python train.py --n_layer=8 --d_model=384 --n_experts=256 --experts_per_token=6 --d_expert=64 --d_shared_expert=64 --activation="swiglu" --moe_layers=[1, 3, 5, 7] --router_score="softmax" --normalize_top_k=true --routed_scale=1.0 --balance_loss=0.0171 --balance_bias=false --router_z_loss=0.001 --router_noise=0.05 --init_std_router=0.0253 --lr_router=0.00156 --n_head=3 --n_kv_head=1 --head_dim=128 --vocab_size=32000 --norm="rmsnorm" --norm_place="pre" --norm_eps=1e-05 --positions="rope" --rope_base=500000.0 --rope_fraction=1.0 --qk_norm=true --attn_scale=0.0884 --tie_embeddings=false --parallel_block=false --init="uniform" --init_std_qkv=0.0213 --init_std_o=0.00533 --init_std_up=0.0213 --init_std_down=0.00377 --optimizer="cautious_adamw" --lr=0.000722 --lr_mult_up=1.14 --beta1=0.95 --beta2=0.95 --lr_head=0.00613 --warmup_steps=589 --schedule="wsd" --decay_fraction=0.894 --decay_shape="cos" --final_lr_fraction=0.0 --batch_tokens=131072 --seq_len=512 --doc_mask=true --train_tokens=931400000 --steps=7107 --dataset="wikipedia_en"
Below are experts of layer 5 (counted from 0) of a mixture-of-experts language model. Rows are named router (the router's row for the expert), gate (a neuron's input weights, with its number), up (a neuron's input weights, with its number), down (a neuron's output weights, with its number) and show model dimensions 288-335. Each number is 128 + 24 x the weight over its row's rms, rounded and kept within 0 to 255. Numbers have three digits each.
After each expert's rows: "comes before" lists some tokens at least twice as common just after its tokens as in all text; "comes after" lists some tokens at least twice as common just before its tokens as in all text. This comes from a sample of Wikipedia text that the model never trained on. Tokens count by the router's weight.

# expert 211
router:108122151118070069090140116166152125149096094104180085167182102124103155150151138126131095138113108107112151120135150136167131159088106162090114
gate0:111124121127123114134109144125118150101145077117152129117142131154088132113174150133135124116148133143136150098161115151173122107167165139169140
up0:136175125126136148131149095135138162108108107103099140120186140169116127134126118091140156097152133134161124118165115156181113105144118090157130
down0:100110118126146134129142120116128140116115149131107165146168127118134132120106128149088118158147128118130161102095133145149126125123072143128175
gate1:145152104157138122113124140150142107144065112122124159120140116111190118115144119134117100122088155146135093134125134128073130148173139125133093
up1:129127086153153173084125128125106149105107147130090151129149140119193099094151128093131131163146131131143116151141121108151081140133126117131137
down1:137124159103112126063146094143111157106189178173133150161136121161131083082140078137116146123130116100095104143107121099196134088120150122142126
gate2:127188135132152094118152145132090125119117120122141090089131092107145159094139158098159129160151114119090134152123133130137096091076156122086159
up2:110111138164114113119087112126172159153177162138089140176130101141112090163115101098139137094117107145170090128134121127102112147153132156144101
down2:151146156141123088130132147138146152091128079130101090129131204166109122169167160123150100090163144102115104094163124129122074073096132157151131
gate3:124097112111071148100125113140144080131070116144135081139097116141143129154177125101138157141135118122105131131155143133121132132180175118104098
up3:129157089108134081150176139101074152124164123133139130164156132119137155118080120097092098156138118179110150124163138121164139141133160151178136
down3:112161123139114119109135179131155121134136163137134103132160114142099093117107153138117076148121106090162125093160146156106110123085095147168129
gate4:151109132085114088154148111114088129142100095100170072150121158118126171150151133138147100121121091123106136100124130111122160115093149126086152
up4:116159135142134132110125105167106146098109147126118120080122137110113138137127143112138145146109136123167117114109151142123153126172106097122145
down4:182134120151162069158124073099117103118124141114092151156136130146114162110139113151104122125153134088118161112113156088113108119115156121107149
gate5:110119132088108141146171127172114088143099135116124142134136134111138164082121175123134143130128124128134145117122125136137134111094124129124132
up5:154102139163151126108145125099106117143149139132133147110102148162067123150134154157152077112188146107090146136135122116144133119133139127111107
down5:146100140097136146120150136088128126163157100109172101149114124135147112155109117115152126145088135138154120162107067096120117058095121120151102
comes before: "\n", " ", " 1", " 2", " 3", " 0"
comes after: " ", ")", " Clay", " Nominated", "–0", "\""

# expert 146
router:135127131152111103098151079166122129147124096096149118141141098140124150151180158133142119112119122080096177085157145135162128139101113149118097
gate0:158142143134158160151132166126146091153136099136126140162156132133116096124091117161083139123098126119118122121116102102118170145133068121142127
up0:128137148119111144129171156125117140123130129141121136125102125110167118126143135120125104122178124140125104125136130112141071140184132132135123
down0:105145155103134125123125119128118131104130143118086077146129120141111110106108097125122107181159100107160134111104124140128082120084138110107146
gate1:151106111116095137124129134147134147137123098140132117094138168125144204116137175123142123143136140118125118136123118114103125108111154163106095
up1:107136144141143123133138121118183125129133135124106144148096090131120143102137090148070151104114113120132187098158107119162132183196088092126105
down1:095162139102170112126126147146130112105140116123106089137129126179130133105130112145150129116117165145075139147117120083110167169129132120142125
gate2:103109147163106148147161129154137141121148146127127132137123151134089108138097138113165138145118130160114127159171162086103147096132129099133138
up2:114178140125105103120151149110134082148132154133109147115108158131104166153123122152132156136104142145121115166146146077167125123111130085154146
down2:138131117126115153154099142108079141139141128138140114089146155126131144161143153164130131119142137152162149134124154135134104139147104152125131
gate3:107133133139128100102126136094122143131119111137115150099065137149152115113128146109110158085101144106138148145132134098156102133139126115121133
up3:137104098105160176127170088130129137129127107149124127099138057139157104140101123106134155094127134075136087108138067125115159157140115081119116
down3:166173122085120122090111143150107162123131121102055089187064132140154095148131151102146139121141135110103177178150146115132166153130152119159134
gate4:090157130179131088128124141127110113099129099126124144137148073114135135138134118142124110156093163173148148127163117185090133095111126162089087
up4:139137097157113142113155078136134143144151161117141096174107109113149149109090138150146141102137147152115108110150111109089146131145117134147154
down4:116156157120118094123123121112146121181065191120107116130154115142157108145131091108125113093154120120111131130124175111152090114148131096099144
gate5:095120180157127125129112126065095122151139131137158106123147140148157144133130112127140102159132145120112112142177120197092113150161076123130109
up5:154139147106123147142146124144154092094098118135104173118134145111112139142116095129137158145144117160131095131103116110190099160129140106149070
down5:160132077081125158119132116103137150134110129153117140147161162156107129124119156124112121120102164079130111125143076126146179142140141142121168
comes before: " to", "ing", "ed", "s", " the", " in"
comes after: " to", " and", ",", " which", " he", " also"

# expert 87
router:115128153157121083093158088174141116146115109078159102168165080155120109153159170141121125107114133088112135088141163179149150159123141157109119
gate0:149145101133147137139099148127132134151109137155119140107077095112127126120162104131097156100133120115097139132136138160114086113106110137141138
up0:094115125118144116098109137116098095097143137115144084115139154112173153110084120085152131150091110107139139156104125069137140125132097107136104
down0:133135144108108131134131133109115120140122119089168145092113094145104140109181165124132112152132114142096166145178122130085134097123139083131114
gate1:166118144142136149127102159102131151138138128149141120118066134153147129087163129128160136128140150116110143129131139136067156112118088122146125
up1:136123070096104078167129129178173115158123105074115162095136108085124143134108161134103106123105102143133143101118153146120103099151165109104087
down1:101150164099122103108166099133137126180136132142126144127111133161090105167105150127152142118111100132163107109156095092099123108110131180169146
gate2:178107129159112137108125098143141101108123133150142125117143073136112105126117124147113108130116080166132148136101152162137125063125150130103095
up2:102133079157141111141092164102158116156134131106154192156157086143115120114134106121143110101125106117148110106161104160144125137166098112095109
down2:189086140110130130149117162077090145082175116106150132116135105099163139130115120125137139139098128141124108125141121149126149116082142158141157
gate3:163127113123145114087095134125115099153154143089139108124145140087124123143086144124156149123118122118116123133092122142147107121128119114115134
up3:121123136137117095176125109170105178150141124133088139067084116146106119128123147124091126159177127128085122161120133099117175128123141139156084
down3:108156114132132135148164087140130152158096143079151128148138155155138091111157173090182134138126118184120173138120137160150131105136129110087172
gate4:124130105108101114161104131110151151094106119114110064152180133163160153149174108133129085139098114113105122122133165086155109112095115161144121
up4:150133091127150170095142118129135135107116129131143140082108131111123108151151141155116130098093091115131100105092143118116089124115121124123134
down4:145129150124147146114152104127099128141106135108146115126128105122143140135134135099168140088102151123115141147074125153105163152093148125118137
gate5:152113165111126143096108150090107085119126117141145130114157156126175123142127138141089108135117150119129117146115145155113147131118125127170172
up5:126119099123146135114154142122080146118137152130123119126094152140148151121143133124087159114149135140108105118149130112140114162145132134115153
down5:137084103082120137127133109151098157120125128075131163168100162107118100104168166090142106107118143101118111142120142167170148131138128121161122
comes before: " the", " to", " with", " a", " for", " their"
comes after: " to", " in", " and", " not", " he", " for"

# expert 27
router:128091140113095092116175100157136138125107103061134087153125105125109149116144154134139120148129150114094149081126150127116140151105122144132098
gate0:140056100136118140136136149138136131147106156084162122144126154102128095126145108138162151130117107122150134164118116139129114115134093135129113
up0:142153127110140085146144121168117206109127113106142100124122104136157111133152103148152133145103108114134106119174082118094136092171169119118123
down0:080112147146115093177145102100115116162110146138089122102105120136143097120133168167156102166107186179118153131126115126170141116117122104119128
gate1:139097113113170109136123133097137126136126140133134134122113064157078147132140093189114113095163134128147174091118139107131103128140135132144113
up1:077107154150136156127141138098097127120141109143113131129142196099113086163163153107128106183157108098129106163114106157133173135124114124110137
down1:153125145140154103126091106106159149079101132138120136142145139160181164137148110175096128138121144158130129161164125146156163142122153180095118
gate2:158106159120094105122164124110153073151145117148135166148111136119144127130133110121134207117128089134092151158114118125131141120152124157124120
up2:116146122145105144118130106194138174136114131139122086130140129112134102135108132129120116121093155125117137094136115145144157198183133096115128
down2:103146108120134125161122112150145123125166153162138106164146150081118121138109158078136103147146168151124179108130131156124122113123135115137111
gate3:133114108157145099167142144135130163122133122134138123139148140139108154135157133142169107180135140105167139133097128103139152137136105141143116
up3:148107102142094085117152132041118153147116138175135180084131199138137121126136157118155146156132111132131125164141164107134154116149092111141135
down3:163110115175140111088110109169110141152113124117176085072099091131115142108153156137128100094121117111096125097123102138118108122078140136087082
gate4:113156101122123146114115128065116137129129097144144099101092103111143154136125142122087110128113117101122104155141146141110185131136074105101157
up4:126164174130120156128111120130119152092117121158149088107127125119132133122121158131133140116125122116173128105124107162099143096111099116099146
down4:115156141099130137134149140172113117118123126121093142115115084107118111140129145118103143141087092137156106121144120148117119110105104173152137
gate5:134130105125155102145139093147086145145155164106103133140117098152144148100099125119120096106127112109158110125114132124116131124112108146132099
up5:156097119097134136116130157099143096084133139155104161141125124147138170115072092173101101148073087109125128139143101116118114150138131121108143
down5:143113105121113146128117149152174126165140104084132109155121095186136147125118128161130101155113125165145143144119110127123115142147157136183118
comes before: " of", " was", " is", " are", ".", " were"
comes after: " the", " The", "The", " this", " main", " its"

# expert 205
router:127092130140073087108160092139147128128087096064138106155128113158110140144129134134135110113121124117132162068147129109123137149096127161081124
gate0:154127110156107117111088132125107149120112139113179114136135110104141161158131150155064153180097091124140125118139134131120129165136159137077109
up0:100137148157091125129120121103131149115121105160132125174134109170145142162138112125171128085138142140089129098152140158125138122083096114142131
down0:120116095127123127149189123175101155121096111098126168116124172185137113136139129155072183137130166158138147151124188099130131123091110107121156
gate1:159090126134147126173157109138160117088108138123116104153125133120143178086121116157132110118106106158121150116117110114122117112119135156065119
up1:128086117155100141119102126173147125127119137100143142139104118117121141107112093131119077106157087155148082168114112167104135130166116120142085
down1:145103141134095131127122133180130129167120136139092125119185118116136136121103090106162124096105146109121133086118149115094120150136139140107135
gate2:151119127089121123101160142108154132158095158139101120133106136133078129122158105125123127115140149117101108111144132116149101154105121104140130
up2:142095125139111135156127124093134139120095115109123110111119145148122141149157146139131113098140126137087135112149132111154087119119156123098134
down2:113113126106196151145162140134104120070115104123103147114138150132088117121177135151103158111137124136147094105164099160118119116123140140111143
gate3:142112124101113119096195102068152149123085103062108114146105139125131137163116134145118151085082160123136107105127112084147156127118154093123146
up3:149125108124108137130152120124070122129137080104126131127123129136122106221128140142142104117178107116150154139161096118155142125124141124151162
down3:121109118141077151088145121098121137146129136149121105169102086106125144094127153126160102101130173090106143138137102149125157093171159114127105
gate4:105089113123107112100133137129112104127174166144170136124128118163110161134166106150075109155131157124118134109115123106144115120085107115151107
up4:116159123148136125131132093118145096120096112070108147127138157120120145134082185085137151091129111136104104148120113110152154104131154120134141
down4:133153107151108121154127156109107123120149093150157084119152148126123127101114109135115130164129105154096165163126112167097112099161160126100130
gate5:124084152092118130112126134128141115138126120102113121181123118158112172135141130151100135157109120093112118123130136094138169116106133148140156
up5:157101128102091122142176130115101085153136100123116152132117133151135152136072119189111090155083109132160154133106086080102164106115131147121160
down5:136112129080106123154106182096154159132126128157139123119100178126120148128126145140140136138106165138161117117091110134159124138131099139158139
comes before: " |", ";", " /", "–25", "th", "–8"
comes after: " |", ";", " /", " 25", " 2", " 4"

# expert 75
router:087130128113113104083145090147141135141086127061128127187131101125127156151139150145149098144132114097109143135164159142156152142126122146120102
gate0:118098119110137105123125102175091115131114149140121130126143142113153092148128159121185104123089119134124104127144134131107144119095144113127144
up0:094132115116135154129175121169115179127143132125124116091140148107118140160140137128137086113116131161176106128121138134103153132133188144117115
down0:148143102112116162128133139132091196148163097105108116128141147126171109143184133134102132150089155132136118155131079095119154140108108134126096
gate1:168139179110139118158145110116152117156133123123124130160126114118108107096100114105140079140142157105131137117130116115121140157129142122135065
up1:077101114169096164102092124165111128098110115109133132120122132125142113132116139151124147143099100121132153100098168108138086133123130120111168
down1:112145111196145124153160100124130112128146113070231135114117154111100130103132116104115128143118148114111146151176161146105139104110153163094133
gate2:108086121120142117143082095163147138130123099066127137125094121107110170085127121111118110089121126143123119109085037104158114171090138128113107
up2:121155117118150095170120135079146150157111127128096155107120137136161145117105118168121124126106128183136150123136117130152157146112137117134102
down2:151121136177145119119137116138153124103115116139175097115156111116116115098127114127117135141098161141099153102150126149155138151118141192114133
gate3:121137124138126132144091141169095159088145135126115099075146118107119104133114138167109114085113153140128153130156135128090140165152176117134156
up3:148126104154139128151141141128121154121117126132113100090149114122116155143097147136066093113084124123134172148141175130121132143111149136138186
down3:113113104070098116126120158124119160121127113119065121144129170151114123168148158126123100095154151097119143126150102110126109144144137077101130
gate4:110143098096109135111142084136150116131120134149103132118146166121141100144125085123103119129116110140132090139130126124159104172110094158139102
up4:099139153124146162146146132094129135157144150140136113107125168136132101118129085128151131136094107161146071145136129111149082155113101138150144
down4:135095132099093151157129145102105153128165127125120163134140114114100144119093140193128150133120124162115186103133100157151080119115150101125136
gate5:130137115166159135108135084121103070133153115123129115133145128121117123148119138119123094165137155141158112126114183115150068117123155148070137
up5:130134128143113110102130128138160142130132112118125194083117110163116121098165122124126168098101125125069116100090117123153176082121108131127128
down5:165126131101092123130137110105121134130116133132087143122114113178148114179135097146115149134106173113102147129101138106137125166122117097070141
comes before: "-", "\n", "The", "|", "===", "In"
comes after: "\n", "==", " ==", "===", ".", " ==="

# expert 138
router:095107134134109105125145074173166120118057112072145101174157100137150157151133149140157100157138135142100128104151133121129135163092115132102115
gate0:130091146132122091115089064089150109142087110123122119145120086133124109114131122081118173148144093081094113133181127121141088118109104140140155
up0:113122134131111142137139145120144148131128143122154092135130124144108138121129129150127107100174142146153148096135148141133174113122148126135084
down0:131144121117140131089103128110108107134147091059108138097113165112160149114145130138143191116156128133132140104100095139147178118138120170158147
gate1:089124137113140121113119169160115132119124121120156148163136095118133145127115122128098136118104094135125121151142096169136131121110140127131124
up1:121121111145121145125155137107095140139140109161146129163127186095136129124118071085125134097168149156106116136101088140124164097175142139133115
down1:152142110094127136137150080147108145080127129085091149124164138116136116126120103159078100077089136114113095100143106128118116100131094170120164
gate2:105149135159125127152147131110179094167138129154103143104105093100138146069120120086150164113115116134092127109123108108105122086114143106137094
up2:076168118138107091144159098130177075135146173150115122074121080086132099124130126111167183125111100133089104148148092108090090111108117079127135
down2:130128130115125113179094120134066122150136154169109139125088144126084141156152132170110138159107138102129164056095102077124104096138123155121183
gate3:148084126093105110134087120084151125112074107140144104178108096110090139123128091181145105125125086139078138134081142095121140128104142121105119
up3:153130152113137105136140167172123121162181130130132098100148147137133112166135126124153117091088123125159143113131135134141138117171114135135104
down3:158084172157138150111159120134126112148163100151113102175066146099152129102132142139156129137127151140091142146110130085137111115176083130131095
gate4:097130135146151145151176122126145117156145126120110088130138132103145091125139140157174150126113077122162143112143118164141130098108113118127140
up4:112153115106140120156141129119117136155120131139122093177122090101128120120106138154103162142140085133146109119124109137091100130097142126072138
down4:111151139148107117149122136153151118103126142124113136108139131123116103148141131146137153089141117104154091123085171163177100144124120085161168
gate5:139143112111107098112114060155135117138145143104112164190144131176143149142130145134152119127114091129167128141124145111142152141173122130142113
up5:166101126141130147109149165122109122161079106131156132131110173088100137097143147113111106128126143107148155134109108157130146151087137163098105
down5:145125121120138103127139138118145164157116107141102116139125108115152107120134134084141130106116116152145122127147139101109142119128104170140177
comes before: "=", ":", "==", "===", " Total", "|"
comes after: "\n", "-", " •", "|", " Summer", "("

# expert 225
router:077141155137088105086144078126165116153096116057146107149167107127132136159135157142146100135126136106128143122157153151146124171120102153106083
gate0:149094110133118122124141142176171108109149128124169104171129129136090134143154145129118163115121104134153199128105142088135124139134114155137127
up0:134116170125140116139090106146141152133123125116137117160142109106104171159138103162119115113162113107136128124064122110138145121142132143114076
down0:125121141105088125140138127103121123133142133124119147121093111108095085141163126134159130139128140126118148119135124108164120149139137180101098
gate1:089138108162087126139086128129112128087117136142116113139147144111113117134104082157125101100131160134153124130092105138155158128126143129152165
up1:199104150111147159150146119144153119134107110122160116125121136185128121125137135120128134117123106120097119137130125115117122143128127162125129
down1:119079102128115113139161146140129146096098121112143125156136170113098110135117134139116105122117109126154163173167146136142113140182151124082166
gate2:179116121159126127086104091161131140152098107125155118137147165135128088160138136090082079102150159119131160112138140136118137083159116131126139
up2:148129144167136103097142113150103118142124093114144136129157105156103104155120159108089054075112126126096140133120133108140128133179133129181135
down2:155142160111107081145145127098115113107097114121063118123104076136133117145138105155111147121135102118115121145112199166077111149101124177114132
gate3:124138161135129091118130137122122147113199089149144099137136150140118132116148133104121105114078108131126155126140141130125133141133103168103182
up3:097128126130139121117167170092137120122127157132114145050139070131177125123131101126135133126112122128140130172176106125129148175117143127140174
down3:087111131125120151139146117117129140131122087126090091126134136123137098111126136080134141121113125134124111159133139115129150107151097080112170
gate4:151138163122139138128105162158134093133140134124138145149151107126121143120113089137111120085122128129124184109077137150109116151119143153117098
up4:078116112126102154164111120118121131094104118116141113160117126130128124112125159101139139167143122125151086149184105085152118131095138129126127
down4:101090142166128139131176129130130141117145138175191111079154173139090141114151133135130127164127194119120131132127103086158148162153125124122121
gate5:125135143122166117129086149116118149077128085133108110129121136111142168150118067149168143095157144114094084104156103115139100129151107115133132
up5:104125174146124103163074171123153130146118096120128132116098142066134163129138084132149153120114112117100145121124115114111163118163116130174079
down5:086124122112160095119123148127177136105092145120065119110129126129131159098103130127142154125091142085113141140122129127154130146164107138096131
comes before: "|", "-", "\n", "|---|---|", "|---|", "|---|---|---|"
comes after: " |", ")", "---|---|---|---|", ".", " (0)", " information"

# expert 178
router:111114140139099112084166088142130138150116102106158106177159086140122136154164152121172101127106131112097145127129146153136162174136100175102101
gate0:188123155125109111146149130107167100135129123122092134135128111081139117150141104155063131086149134139140137159155174117081098124121134153096088
up0:125169123135149110120141140107103166127148192152123138153108125135125127143089124112134106138169192140127128138133163148122100130118096120111118
down0:154144096140111115118133077155137131137147159104086109131080085069166137155115087135121162120121169179159178093115111134103094109119156111170135
gate1:103138121128162140120120107128109174169091124128124128111117136195147147179103136114137112144142180132120155121143110114144131122111161127107163
up1:162115106092089115100145103144118113104138132113156148138152133103142153102118110108131137149117101127123132151103145135092129165147146169128066
down1:127110116096084112123133084136109130092153143106161080129109118075102113115114145121140160108097183146158102166097153119171112102128116143083093
gate2:107123140130109106095105114110173091089125109153118118111114163125105132135136095123135119101160164130105108131123135185127115168150125132135122
up2:117131124085134134103139111085160195089113144148128152109142135157076108154098152138114119146127131124118109149116103156118120117100135089141199
down2:107157129151153105122145113161090160191118170204116091123151140103139070148146108143123165134132096112136093173155114119123106138115098115138115
gate3:167114135115095136160112146114169147120132158126082097195079093095131196143109169118109122078144114168106129126082145084106137071086119131106121
up3:173164073113099125150141090151130117102112126097143132108144157147162098127105091139095103122116135119123136107151137125139104130164092099154152
down3:132129141117166143133165164106150148185130125077118124052107093114109137110127141135118121147190129104128098103087125145125145163104121151122104
gate4:124131166127124123111164120187105131171111150122172117079127097099134148098074136130125141088126103124177168135134128144132127157157148113128177
up4:155123127149134132126101152091136131127145107113105148155118150147123105150184122110109128142126110115109079121138118076146161095131121150141116
down4:139192102135146088138106058134130136108134120092173117111102160164111125150139142155137082114107125138103089128121131146118171115096163093132136
gate5:125149095151131138109073154121095109120121104135155165109143165141151134126163115176122100140146115124074122166108150102144122125135133103088078
up5:109170085110100120184110099158154130074156121147143138090131069109144142115072171139163123095126145137096136129137130139141134144138160108124076
down5:132126096090156077150128096135109117158159132134108142132075187147097119131146102202078122109117095140148070123123119142131149128126113123139126
comes before: " of", ".", " in", ",", " with", " for"
comes after: " a", " an", "yard", " two", " new", " one"

# expert 117
router:082134125115094116101149074130169142140091083064153123144137101143126124146163152134152120157134147115107153090138124126157135141107134154095102
gate0:127136116115121158138104150118131110148093138122117128136112132095129136139135164171097085105102150129080126138139104105115116151092126117120170
up0:114135117153082109109084131138088083097141105132146174115133155100127150132094155096130146130125148116138115181114115139132132128161072136153104
down0:128144088124097170152126125154164188139140114151133103120133157137139142107150108133104109115142120102143120173116128134127157114101121121154139
gate1:189140136089136123126156135119107160110150146123112124104128141150131179173151081127117156142117168126148144088075135129103145142097112114130114
up1:098117130150151141121113158164164133147106125182155115114143131090119123138109125170105124133093107132127146154146147137145151105177119152137133
down1:124129127129123170115168117124122139105112084181170102130126108113084125124125115154146133133100102101143119150102136153124146131125161109143123
gate2:107111109113150148148093147154112114118127157104121131096133114116101146099116135139141096140125139145083137142125128086118118157086145127100150
up2:135100125143140153133128087113111102147127073121145149127138151156150182119146136117123107167138146120108115147110124108156132177118106129130149
down2:096149101074122122085150157124093136107145143084122138137139129129133128164191120067141098119148100107110137119152117157105191140164125137149131
gate3:139126101122125103174134156136097092110117099086128089089127151112130136124145119150109172092137152115144171117099133112134129140132115130100196
up3:112150124120125116127102152174144142149148133163144112134132157121114110171118150122137170128114066129148178162061144132154159126134134142162147
down3:112159116133088079123128111125127104132108117126110135153156164117155137135146143121125124119122085119149110093093047128125099113096097143096160
gate4:135133135114110148107169132095154120132151154072102105155124161129090149119108131145112107125112166115135160141132116116097144162122186082094119
up4:142115126151116148137128124154101143117127167165153150147142128148126096123099173137172143143128083128148091122097135158136150127117137150146143
down4:120126114148133129139099120140152103130096127116148116136155135146120146078120095092132142117125117125158131137139123162103101122128128134100133
gate5:119156116110137171121120102086121135127137132129128126179111094129124130162100159128155147128172107139164149114138111123118089151105177127095108
up5:146132108105158138153169129091097177136146159161159126076115136147128133118160102129118096102173152114071159109140101120117135120120094093111184
down5:133149107149123135097160136125132144088110142150125115091158155136163115188145103130144131098138179118104115077128144124093107134153148092129120
comes before: " |", "th", ";", " March", " October", "st"
comes after: " |", ":", "|", " on", ";", " /"

# expert 120
router:127117141118105089090146096144163106130101085072172124167152118130122164129141139173123085140112128110102145092148134122143164142112088174110126
gate0:091147121138118121123125123104142104131131146141110097150107131160167119170141121113134127116139152163103137116144181155097130125139101125162106
up0:123125152174128145106144132136158147108143099123165161154137154117087116125112149156134099160115134126128178152116082136172142158100084165129123
down0:188145160141143098159126099120124112122120147186107104149119093178144142119138098088118149103060106142116115128126096139126168145135134079153153
gate1:069148153110107133148096135147137148108135145096140133171120158133088126101146138094142085122175144115141139125091115144147131119115137083110111
up1:134143156183112138102160116111125116120119170135157120189135115126142147118117109151123164049077130109144110125131086117064122121108133139132106
down1:127109135152155127120095119120144098144173152151134120130102118122114107107117172098155097112095115091130156105082134178156178081134179094130124
gate2:132123108109112139131174147129107141171123159100142130133119126092088117126118117155111114111156132077068107131137112130103156144082143150127121
up2:120124145142110145062125140111128118139099131156118152112130113127096132124133107080154121146127118067121126125156121129114082154091130137118118
down2:133128135106168090103134148113116104097109109049153106107120186098106128115111125146149078120086138160126107118139135071122074117159105164124165
gate3:154143141142128144136115153113122174153149147134137168148118138132085092105153112114104097108149141145167134125143094096084164107163124117130157
up3:095132134132131080087140106114128141128150149102147097141098087128164051101139128110129099121122106106146136130109181112086106141100168160120119
down3:143166138149110154133152109145122133118095116052081118121082112133132110149104095159147129158104165128156078118155136104125080148156109161149136
gate4:163091132143129075123123084118150125119147165127172129141114077098126148118148136117098153133175119132156148178155128125089107162129091103126138
up4:192146139113138109082117129120129129109117093137146104124103165133134113131146121077113143120154094159123157156079130129145149153131131149130168
down4:113118121131120193162072207110107137071139135098154170119106105079145135112155152105113140150093148157168110124108098127126121119142128112095118
gate5:110121134081138097146129105111121113066130113117100113101142079130178129127102139140119122162115165130139126125121106193097127138118137144128084
up5:120125117147126108131099129135116113122134159141172121114201131130106110168155131095142116073102088100133118131143168119087098114085129122136115
down5:175139171107102086101157083153135123141134160188125132138149131145163105137134101100131081129124152088150079101112139170104172110164170122137140
comes before: " was", " is", " had", " are", " were", " has"
comes after: ".", ",", " that", " where", " which", " when"

# expert 229
router:111135146151117095095149100160141124137115086092174127159142085151102120151161164125139111112130113094091154085152155138161143144110095157108111
gate0:114143113130165150127134110106114102143147103139172165132112130140121104130123121121134112103122096141109118116082162139120137117139123156134176
up0:144144119141148125138135118104145125130129122129121130142116147128142111157140169146154129128116165104108146126091161149146156122076116151124153
down0:132126126164095143116103162164175141107084134136067149109133139120068144098125126142173166131124188120129146143120153100124089112136144120097115
gate1:148129089132123107116111109168129151113129114148133122128162085105148098147091117140128089140113076124124142149071160113108085114106101087080155
up1:134103115112106133136120098100147115119108093146119148102135131123119131070142160132141124153137123117095165123136109120127106097120112147097130
down1:149144098147136124140112096120127167121115162162111093143116128144137101127140118105105148111152176109138106119122150114169131126104165087125102
gate2:115159087154143163113116133101185145191129180141155138149173096125166127135122146097133138125158145123151138118155086169110124119109146138118142
up2:169112148150130133133136113157122117141131117117146114137105160087143103097145097162128127120127122106130085108184103117106137078173117134117141
down2:155119166136108098138109152115129136165126123121117099129134130135164127154163131103127136128079138131103141142147125091096122114092138110130137
gate3:106101108110113171109102110157142132121133134115104155131138124157148179088127110113162102110162137082101110145127094110127076147136158159146136
up3:154128168126114079113163127104084141115131121141118141147122125116135090169100150111112111140128114165182166125121138143135160118102129114126130
down3:092116181090135138122154138167101112153142100089131109139159161116164116140116124143145138102115125093131065125138114119066144105177136157138158
gate4:163153122135116079168086125124126137132141182134120101152110107143105178159152097132094160141109141152156134161132095123123130083105145148138135
up4:104129161134154152084106108145125098160133122140107129104114140159112123160107105109126097123133126101114111147149138106154108122143120110149148
down4:117090133139163093178101128146126132101123129102146131150099107090146101132106124108110072180124103158147118093088108145104141129148133131134126
gate5:178144122169138106112142148157135132135150173117090119114117114101114163131099109105093146112133137140147129061079138097152147170136119147149121
up5:125108106089127129095109131130130148145108115120133151128124145171143116130121176168138127143141118120094115150164155177137109169097112121121145
down5:119137173147127095120129116136101092148134137127191142125138117152118142109142143085082114139146145103168126107141129092135078162156094122128082
comes before: " the", " a", " to", " that", " his", " her"
comes after: " to", " he", " also", " and", " who", " they"